Experts of a small language model.
Size: vocabulary 8192, 10.7M parameters.
Training: a variant of SOAP for the experts, 387M tokens, 5053 steps.
Below are experts of layer 5 (counted from 0) of a mixture-of-experts language model. Rows are named router (the router's row for the expert), up (a neuron's input weights, with its number), down (a neuron's output weights, with its number) and show model dimensions 0-95. Each number is 500 + 25 x the weight over its row's rms, rounded and kept within 0 to 999. Numbers have three digits each.
After each expert's rows: "comes before" lists some tokens at least twice as common just after its tokens as in all text; "comes after" lists some tokens at least twice as common just before its tokens as in all text. This comes from a sample of Wikipedia text that the model never trained on. Tokens count by the router's weight.

# expert 18
router:524506505474504542500532507465494454526511501516492546519465504466524517487506514524481538539503498437496555500513524484492517520453499494483514515521536453469538561458499503468490493512482503473494501515509522460505509545475498509496484480490541525492515494514486536519456533520470512494
up11:478481512488463500485537488459515469542484493510449499519472499485509485502494482508470511486505523457527498467533529513516515546500467494518456517514477504490472492447490478489474479530508471483459498516546498469543490474481500490506522532543568552508478482494476534529492511508481481484
down11:504476498547513515496490506470499531532518540482501466503483521499527507580489504515485518479514504496497524496477508520488503451444451509502499491481486480476480509512513454510482571523464500510481477521529488496529455485494519519469497488465473507501462476462529465498539487481455486512
up12:541517474493473486499499522475531500500501519495480479472486515517444518487495512523496512483477468495530519469539514488483505526494452537525499524552508494467469542479469492495503464560519460506507505490467508496489509471558506496441472486514467488527545517525489493476483518518463539487
down12:522489510505490481528532565533486478463523549494549471523546488511478501516522489549481488455505501497546538500510505501499489490518519489482474515476485511511462477512507497547504515493494511458476489477531526507500532478523475505514464540518504434471505513527468490468489480456504488470
comes before: "1", "201", "2", "0", "200", "3"
comes after: " |", "|", ";", ":", "″N", "°N"

# expert 8
router:473531507475532499529512494509534493526453484478480540526533493480534495510477487467499537502519483451501507488528502505510476530497498465527507505534523478509499498461495496491486473530480442487481456525532507478482486555527520461504503478457523505492494451495522552507501502539454462487
up13:499554475514469527492525474485488464512471497501505507495512519483482532518491511480518484543497511463469511462531455516474471475462475546481508498466501519481488489465517483501500479490489445535451497514516452475486506524507468516483504494511440500474498443454497497525460517501476490531
down13:441527481488501533441462476545525479445499481525525499478521467506478463475525500515508517488513510478509507490512512507483495515527479534522481486521485467514511518476486486479442513466536527521487504526550503482517543536473487539508489516557495509515483465511497496527479489537517495472
up14:505520481472490513480515487481485456486477497451485523504534542504475566482470514489524538494536512518504487498555519487523511516501484483546511491478539440497495504481502489466462511488478496518468479537489525499513475507500495496547520483457474512500497464490483484479450470516489558472
down14:522532506514490497487557511522489505489482475527503514496498475515496483516533439514483493502529471439501517565486530514567526493504457517505502552507474488510517489472451534474525530460492512502510497470496501511494471493529471498459497483495475498497559479503504497528529478496480485533
comes before: " ", " \"", "|", " A", " L", " Total"
comes after: " |\n", "\n", ")\n", ".\n", "|", ")"

# expert 25
router:476529543509529540526494486481520468497465498497471532512494460493490499460504519522440531535510510512492474468509515495466493496492502500532482517552503478515500503513489504490481485490492468506547498552546512496490517537513503503478469498492528507481494415497485520553497499523446471483
up11:457528492497492536534524493489519509523473491485467503497515527519454488501479517556449514514481525518519504464488462506465503493486498537484491515489517454501452505527494554490526506476459498557497507527488473493508532513498508451533496502516507481477458477489498507481460552530505477535
down11:523506470468523506491518474465512508484544502500488530483488543500505523510520472503488498496463526478476473531517479481504551482476537478478504541457429500488555527496536464490481460508519528502473520467479476501528492486482475480510523490478510516476480511463515512485481498488568519532
up12:507472473532544508446494476521478532475483507529530506517500530508516514543492501470522510475485479514533534513531519510539457487532494517456495487492489487487515465476529490447517481517474493500469509501472513533492488468522456507533501543477484489483481499511486511485551520550554503461
down12:485527501477561493491506471515453538483504503509484497516471496564503453498498527517489511443535494519494508486482483541529508480548513487475529495511513523488489532440526482527511541516524482508431515505492539504486488435512484490505523511495485512510504506509455509475468482494508506508
comes before: " The", " In", " He", " he", " the", " It"
comes after: ",", ".", "s", " However", "9", " years"

# expert 26
router:485471525502522547511526467471532490526494490453460495533546503486532522481499504503452504508461505483492543482533494481519492538478508522551510524536519511490535477473502477506522499514503484492512490522510502514472493534469505474512549481503524527523471497496465506497427508546453507481
up11:508528535524495505514511543499482504534540518483485452500499550474493558482493540529518472525493473567462500486539502461493508489510511514495557515495531482452499508510458451484523508484497491491489506533509506511499562488519490503505545473489503509476491482495530445503508516493498502513
down11:519547491532547519485466466495481512498485509522524501548453477492470515490503505505525501504489466490492468477479469528491528486568512520473516470474484499471490490521449507487468512514466449541521535494515496500506529472540511467483544512503507507482507490514488549506507441478485496476
up12:490489469497475449511545509445543508520511476502483484499553483516538518509475449523506493481491541544478514504470512508488480489516455532448537559519487516516501464567495526490478489526514479477500494496514510548480505541505484515509511519483488501509506489462496488520487487499533500516
down12:520496496497533521481486538498525534482525460467533528552538517520522477512486529506551476463508499512502503512487496468477514494519480517500479486522506532498493506481520488474490478495492459493489557473511448502493531533504514470478498485503510504540497439495515531510583462476494474509
comes before: " ", "0", "1", "2", "3", "6"
comes after: "0", " |", "1", "2", "3", "6"

# expert 17
router:500527500473569519501511523506521509512474479461476522516480499454505493505451527520470516499458497520498485502535505513506513498472534507515534515542504451473539505531489465491455495513446464497523491533490504513525507518505547488519499471462543522537493488451489538511479510513471521489
up5:527518511500495534506495484478536510501483514476463491466521514526518490520545486492463524522524509489531515491529512453495485517452537497493469489496531527549541544487476497483494508474515456452506534524425500526496494469492525472478472509542518501508454495488521487532520475467490486503
down5:475488482481533495458534527512500515470470476484468485543489487479492500494484516525493503528500524514521482464478484509575509490499528525518535508478510454521521483460501503448480426481481499505467536547491506505525481485478528506503512454504484521516521466492543505480479528511540491515
up6:492500462514511476497543508551522496481489475544468485500502525496473504468489554502484475478545514509496538557545473530516469519500523493526492489505497472571493491500488495475469495537458521506488527501523557458469515476503494535462507514532499499525488496495504525511479507493470468516
down6:541503463495534459516486489483491529481507484467478480455478495528520549478440523520459508510514498497498509476526555482521447487519517491515505457495523461499501531493485503507494542504496517507510523456532523539480522507478517510472526443463462496471481497500527484497474485532522511514
comes before: " ", "201", "200", "199", "202", "198"
comes after: ",", " |", " in", " January", " September", "born"

# expert 14
router:484516505503537543526477497487546503541478504485447519517528499485505534504454530511461488526506508493476477510480506499467461518472509469494548563551515517474486511525445501505530469531484469519507500525496537511545496517518513471489507527501518491517501455464501507503464494527470494483
up3:491474505515528494489468481479508485504511535487456562515519494484509512505503501485416458502464467547485512468485479517494480516498485467511515516506493527450507499514429489527479471552518482502533500549525498477468468504508525470529473486503495513533495486484480526474520511516488497480
down3:513522510523500478494475520501501495515520480512500513477520478518482471522519486512556512489523506523510511500512519495470484482493540534462464489498446477507453543541459531490484513507516522518465545494468466461464479493457504516458520496509457477526521489540503496453556520506468501525
up4:524481478487502504540518502467504491523440472482523488463520483511483512524488482472474513500474558498498544498522502540448510509473487523529556497549544508503540536491473483477474481546495487531526490510518483459492523519489505508475513506494500540527496497509471543492443506516488505484
down4:506546486463493492482510546488522506501472497505463503499512473474517532506515512483467506520492475469467508503528486499474522484477470488535507487479458472520499517508483516472490491499462482458507558498463494514519502554496497488474478531553512494531531528520492529530499519537447540564
comes before: "–", ",", " |", "9", ")\n", "8"
comes after: " ", "201", "200", "202", "199", "198"

# expert 28
router:484468515516524485563541517482490522498517474508499484525495488532551504531503514515471504542485535457467537501519472453502494513474495520459494497494513510516507532474491508493509456522511505538514435494519482485497507562522493489492504478503502545523539449504494511515456499542475502484
up12:490514509462501531504493495483497486516476545501511446482540497475481506502443577525530522534526507534446523475534483522478504492540506543453479497475494553520511514506475482500493521500498490486467490480508528510524479496499454515504487517447494476496487465529484495490475476502522512476
down12:528514506522496507510532537473552485518472519489492510499541518521472483464523530530520549470465499484540475484499502500481473476528533519518503533463521516470472429461490479527480507537497481513491503560501497509475521526514509468517488527512468474501506495513518509531520453504538479478
up13:459494495502522512505498469507495530516515500503436464452536513518506549515472491484460525509456507453497495489474497487504502465459521505469470504451511518493496465511474524523494531508511490542513489467574509526498465509530500543532506505478473494458483516492498482506501470535483519482
down13:512458487473478474449528495525495526517514536537511517493457495513506481488496491491546488447450496473454485501499484500527489492455478501552485491504519469505487479482537480505478496480451510504476497529502481535469474515509487549534509521447471516493497524497496489469466497535482543471
comes before: " |", " ", " |\n", "%", " —;", ";"
comes after: " |", ".", " —;", "|", ";", ":"

# expert 16
router:493489502496539502573539483506489512504499473498505484515527498520524503503504521539489482506460512478473478490469498467458503537468493482494523495507504502486510547516467485479490441529476496483496495554494517490530513520502523473473493512440526512546523452448464529476500479489462479524
up12:482522456514515476483512512534492556555497495480508500504491487504504479469525508506484538490523529555499522499454449495509461530470538495493457526486522472499507515511510507473521536508533551529484455475472493514492510531513489507489510498436540508494518502495471521482468538490513486469
down12:501505495481444515505472507469466517490513499496498447512506444464470519511465542530520504504495529521517455498429516487525459522489515521529510496498497480485475529522542533489497501509529495505486526498456506514518495478548460523463510480489547512541530495472505479468496499517515518536
up13:502555461512519510523525518538493467507487501510540554516486522576515550517503543523486467501488495488532518474511491509520495494485506468491537483490509477521513537482484451457495494492498490501429490502481494511507475505498533537479497457490492454506519508488470495494526514478533467487
down13:474477491505547473474508459530428496483498466522524517501475475520515478553518495496515508507515473483463526483477487480469543490479523488502519529469528519536550510518473473485506493488542505521522483430535479499536538501500461502510474474498520473506513502502500489489534532505492479528
comes before: ",", " States", "\n", " of", ".", " and"
comes after: " the", " United", ",", " New", " in", " of"

# expert 27
router:489499492471499503521536521465543500502514483466509507513534490531541512506449498494456527522478531489503526533485531465473491508462505481488534520550534476497540477515496524480503459532496498508522482553518510488480478564495500481484480494517505493506548452508464492524475536541500491479
up13:477480468538494486511527510482531504504526504553515472491535527497509474507471524468497546513474491482476508512477539529511498531515493542521497487510486530498547493503476481503507517480464481533483481534536469515514522502474503456498547431520489523532513479499461512541472531490542522527
down13:499478481498460455498517562525520494487499503463556509468541486522479492471480504497448519485509486501497512527479521472545480498495524494507453479535512510485494540530490458489456467479505535479503492525497462490523490486502439525507447503495469504462489489477512510459489504479524496477
up14:487461492487493453528525520551482500514459502511478478501515482452502448521512469559509522505465519504508457497500497513493498459514528466525499486493490518473519507485482524506480515529504471471466467511481493504486481499534493457454538512508489491521457542532491478505455547522519466519
down14:488476527518478524537522473501534503486498524542510492530495546492525519486494434534466525528469509498465534535504545498500540518485531503495471498551485517478522467493508506499483489481514474526456510477507520489482456456539489510502477516434504474509519501519493518543515495534517492516
comes before: " |", ".", "–", ",", ";", " |\n"
comes after: " ", "–", " (", " $", " −", " +"

# expert 10
router:529512521499506546553511470488488510537491455487487494519504501519511502532511508526509488535535505451510533522488453509517492504477469456485522493493523486483518576517474497447488501535497454482508491505499481496470524501518505479476485450485541501489529504510541526509461540549502507520
up8:483503479503484545505564509477521490476509492468522541490481533523497532516503477458476519507542502507436503497503473490482490495519496495465449435452541534521526505499536507501496519485484510512503468510498465547476512476518506532516490495469512485511492521479548484491470533506464482522
down8:548515460510491477496515470503536492498479510548526481472490542478507475517465498496512499503508527467535522501442526487476496511555552473487486496487502486520484509472531488505487516526515492532483486521439512497505499514465454478502480480454513508503454509443503525512526479514502460536
up9:521485497524485523498504487461520488491505516484480498491520490534500490500556528490503510499488471487487500476529512475538481505498443444525535477519510539477525515546450508501499478560416477489551520499469500465519525481499470529530505510498522482503506491474490514535531507498498537511
down9:501530552515502482493507484499474480471510514498522499500495453464490508524500487487522512458537518509505503472476529552509534556492474497437451512515457541529502481507523515491481493532534486507500514484549550520507498502503520505502485553470481488509477520469541480495487480503553513526
comes before: ":", "\n", " |", "-", " of", " |\n"
comes after: "-", "\n", "|", " •", ")\n", "\n\n"